Experts of a small language model.
Size: 9 layers, vocabulary 8192, 14.6M parameters.
Experts: 12 experts in each of 9 layers, 224 tanh GELU neurons an expert, a sigmoid router, a shared expert of 256 neurons.
Training: a variant of Adam for the experts, 319M tokens, 4873 steps.
Below are experts of layer 2 (counted from 0) of a mixture-of-experts language model. Rows are named router (the router's row for the expert), down (a neuron's output weights, with its number) and show model dimensions 0-191. Each number is 500 + 25 x the weight over its row's rms, rounded and kept within 0 to 999. Numbers have three digits each.
Before each expert's rows: "raises" lists some tokens whose logits its average output raises strongly, later layers aside. This comes from a sample of Wikipedia text that the model never trained on.

# expert 11
raises: " |", "\n", "|", "="
router:536526521519495490492528489503531479462520506487492555490459532510484571465518525457475532504535529534529479536512554491443484464521469504480467479543485552498534514539479467476528512538478472545512479515494480500514550527468482500528495515477474516480471507485470493505519483525472466474485517529484523486469480470494507526506471475490520452505458497473507520478514486503521493480535468494515512533480486524490523502512491539492491463543523485530486524480535539516484522520514443493500504515491532472482527510499512511488503477542486496489490466521476493493498496528454494532
down10:520483466505514515536508485487452503510529476528503464497509498534484485513503507495521521509471491475497531510506501535485532511512499535541503501522531553517479489462519545516513501465548493516517521472504509480476470494456490504480507544499494540480436495491523522490474496513470494508497464479528528488459491499561500485499492494523464519489487491517505431501497542502490493524523479543514544551495456501510483483460502452477535512467521464484511499546481467439517471469494470511503506447455468502534530507500521462496502509495528523559504508460494494493509467466505488496
down11:488524510483489523513517503489507509547489523479498462500518517496448478516483520512502498474528494479533509465529503521548564490522533450514474483492530462524460481522456476484540548467522510531520501463521519478518488475463512450498522491468497501472525517510494495482527462548465495470490488502453538512494480444491485501508527462530484474514490498440484535481473513520451464551505487482471497546477513493517482529541500510496507524500526558518523476500471511534489524507518512494526526497487462511469491520544475513498507494514501489516452481506529501472525496506480523530
down12:490509464508491519481514463462481509503501545483485469482523542501496505496510543499529536520506522505491513540532495510527500509493464507490524495485515518504503517474535505514490516447471559470498500424467488498487503479496526479475473477487535521488495490526513522455511506499433490486454467496511494513554505490504531514503526510485476516496496489515508444478529468504528488555443503523515521518528470557505491514483473514434522497514528443514543479508499492452522480453533486517511476485492524490505521507526476484493487498471491513528514468487532456502513524496491541549
down13:474539485501485507508445520536527462494534481501512539489555498522491497528492515525522524537509484496531486460519534523514535531516532459542511505502512504492496462463519513481502453479512478473498512493533525456466537503532538506528502532489494515504526502482525509535505540452534494485462497541481498518494505453486450499522495494559479481454516469483480480536513481501496499489464504519488495494486518491504492490446496453484487489490551498520486511519528475505534492495493478521476500457507436546503506460480548478471484481462525518516502513461515492502495498476559496498

# expert 10
raises: " are", ":", "\n\n", " is", "\n"
router:523544516509500529482531484435543492492530528514512538511491529495471519464512489463480522473533549496505491520531534499490458479497486497489519494530488515521515512516476460451519519517465505507518450519538477527540525493482482484545515481472483526455461529478452471478526487527492470535475509509477488518495480484506530462488477495477556511489526503512457526461502511523518489512518502506511478550502521529514520487524510563525507487557529507486511476504498525498477477501525474509505518537525526462477542511469514489504489467528481489505473466517458505463498509540465478509
down10:422520477476503474496499487519549498525484487460495508507485502569518499515515483500498512491481478493495484486472520461500507506519553530574488487508493500486507480499501523498500461491556483536508489458521500537479529506509499516504516492534492513506494502478541515495503514526472553454468536459496510506488486533530455501472497496540520490430501487499490525524492486502527495524520494543510521494483493485518473525500477536513494511433514523510519479554505500521507545498489439501497498566473486523503488488470456470480486534500507509489509488499515467458460518504511524455
down11:489522501510490472441505487506513491515468474559496512477494508469462496560449505494548527553493467497493493510505496491489514491520502469473486490528516469476519502461505489496496467485471499487496466517508505529481534491489537530517512517468502537511497495512487493475480493482491510488477521524467515529515464501511507488506495506465529528464530517496553462447506519511501507519478571501518514486504517488503576537418476498449519519482523512495487489497516515486502471518541512502508511547469493479492464503527436535459498495486552511503526448497520521484492492476476486519
down12:461499501514480497508535483552531482519461499529492472448544479572499522491509473486535519504483499507506487478495540487479525469516539522508525506516528457482516542485506513490514482482473483517505520461510506501475578511528554462495513524490497533470536488480530490473501495496467524474470472496476503544463496504509505493499470496498485519461492514486511499513499457500512526490490468532503496492505490515544471514510452490487513491461502498511485502498507547518485495432501490490504496555512503501516531496490472521537466461539523488476473566519482555472535514477467533498
down13:466530518465494470471480476511512483487539470528501484527505523506487505510483500545511500466458499481465512505457539519504555460514505507528526527455542501494481472466511485482524466474487462491506468450511516471434538492497526551484507503469500539514521504494518484522505504510502475449483529436453466531529484531497479470481521514529475539465553517506534538529473500503512507504516504523479487440521497501523503537477484476491496494458546524504500471510492490509522484472507450514508510563533504501488504515520506471489485522509524503529485493471500490496530508488480491526

# expert 7
raises: " |", "ed", " of", "s"
router:507501517511512470508520477473534483506485510462529549502481495494443535470532503466503523450522543504505497519503543486466478492484492515486461501512496506500537508563487451463508505517479488505509456522528468509532534488476467488545516476476481505450477546493481491491513504512494484527472481528479502520485487481476533494487469490462544499492494505511462529472507522509507491538503498496519459565494534516494508507497524566516507462576497506482471489474498521504457506506511435514531522543529535466485522524478509476486492485535485491508503494515515485486517506511443494519
down10:454486491492519432568539483511539539503504509471507481513523488490492491504494474500538496494516514488494499548478497460499469508514515527541489508494493518528495461457499526524512465503520475468515495517474516549505512510534472529521514499460470490484483516465511523523502500534509505481481525501479488437509487490476516464495489479518535469511515524495503497527470523500522498492482503538533490473513502484544491457527532491525453508500503535495468461514487506498491473479490415493509544513496542537491473477473518492519504514528501485554480523502551524462441473509507544524
down11:445500510482529471488526499494490546507492471450496480488535509503498474521525506491500518443480456483487514495510497513552528503526515485550510481484537498443487507489538532509511456493530500507494539506484509478514499509508520530534526520533486548498500520504557507507520513467478486503544452525470491480534501575477476482485523479489480550525516490477525493512459514501486447518471503517463518494516495490545500442512495493531447505491462516518512482482501493501523484458511459507490513517480502492514488492486527501493522482479470490502475567466515464445498510510535499492
down12:485515469503505496508464480505483530548496479489460484476534518460524521494491500544493534500492495500513510471512469511493493500479508511478500473479536451473500489512518534504491487488505506516488470518472508499496457508512527475502471471526549536512511470488521484471493519476529507476524446529507517479520509529555481534503504498522531514511466432468461494496468493491450501526477527543521576513533493510527481489474454496461521503530512564519493493500525466557466525528526481505437490506494468500512456491544482497499539503486529503544494480477533501531489487513511503494
down13:469494504509532462547532516482543517519520520448517494526478473528497464472491491473530516518506508475497478508501520477519474519515496540472502462533463460529499472486500553497530498493444471509513502507469498514498493485489499508505511493471471550472466510493486507502538468521514506482482511514510495453548479503474491503496532480446518517514528532536490527488473528531483519538480498499560457471491539487542493526466524504547529528538489500469499465505465510474513498480507466511511534472504557537483488484472511499537508490546511475480478534520512521476492477448511526528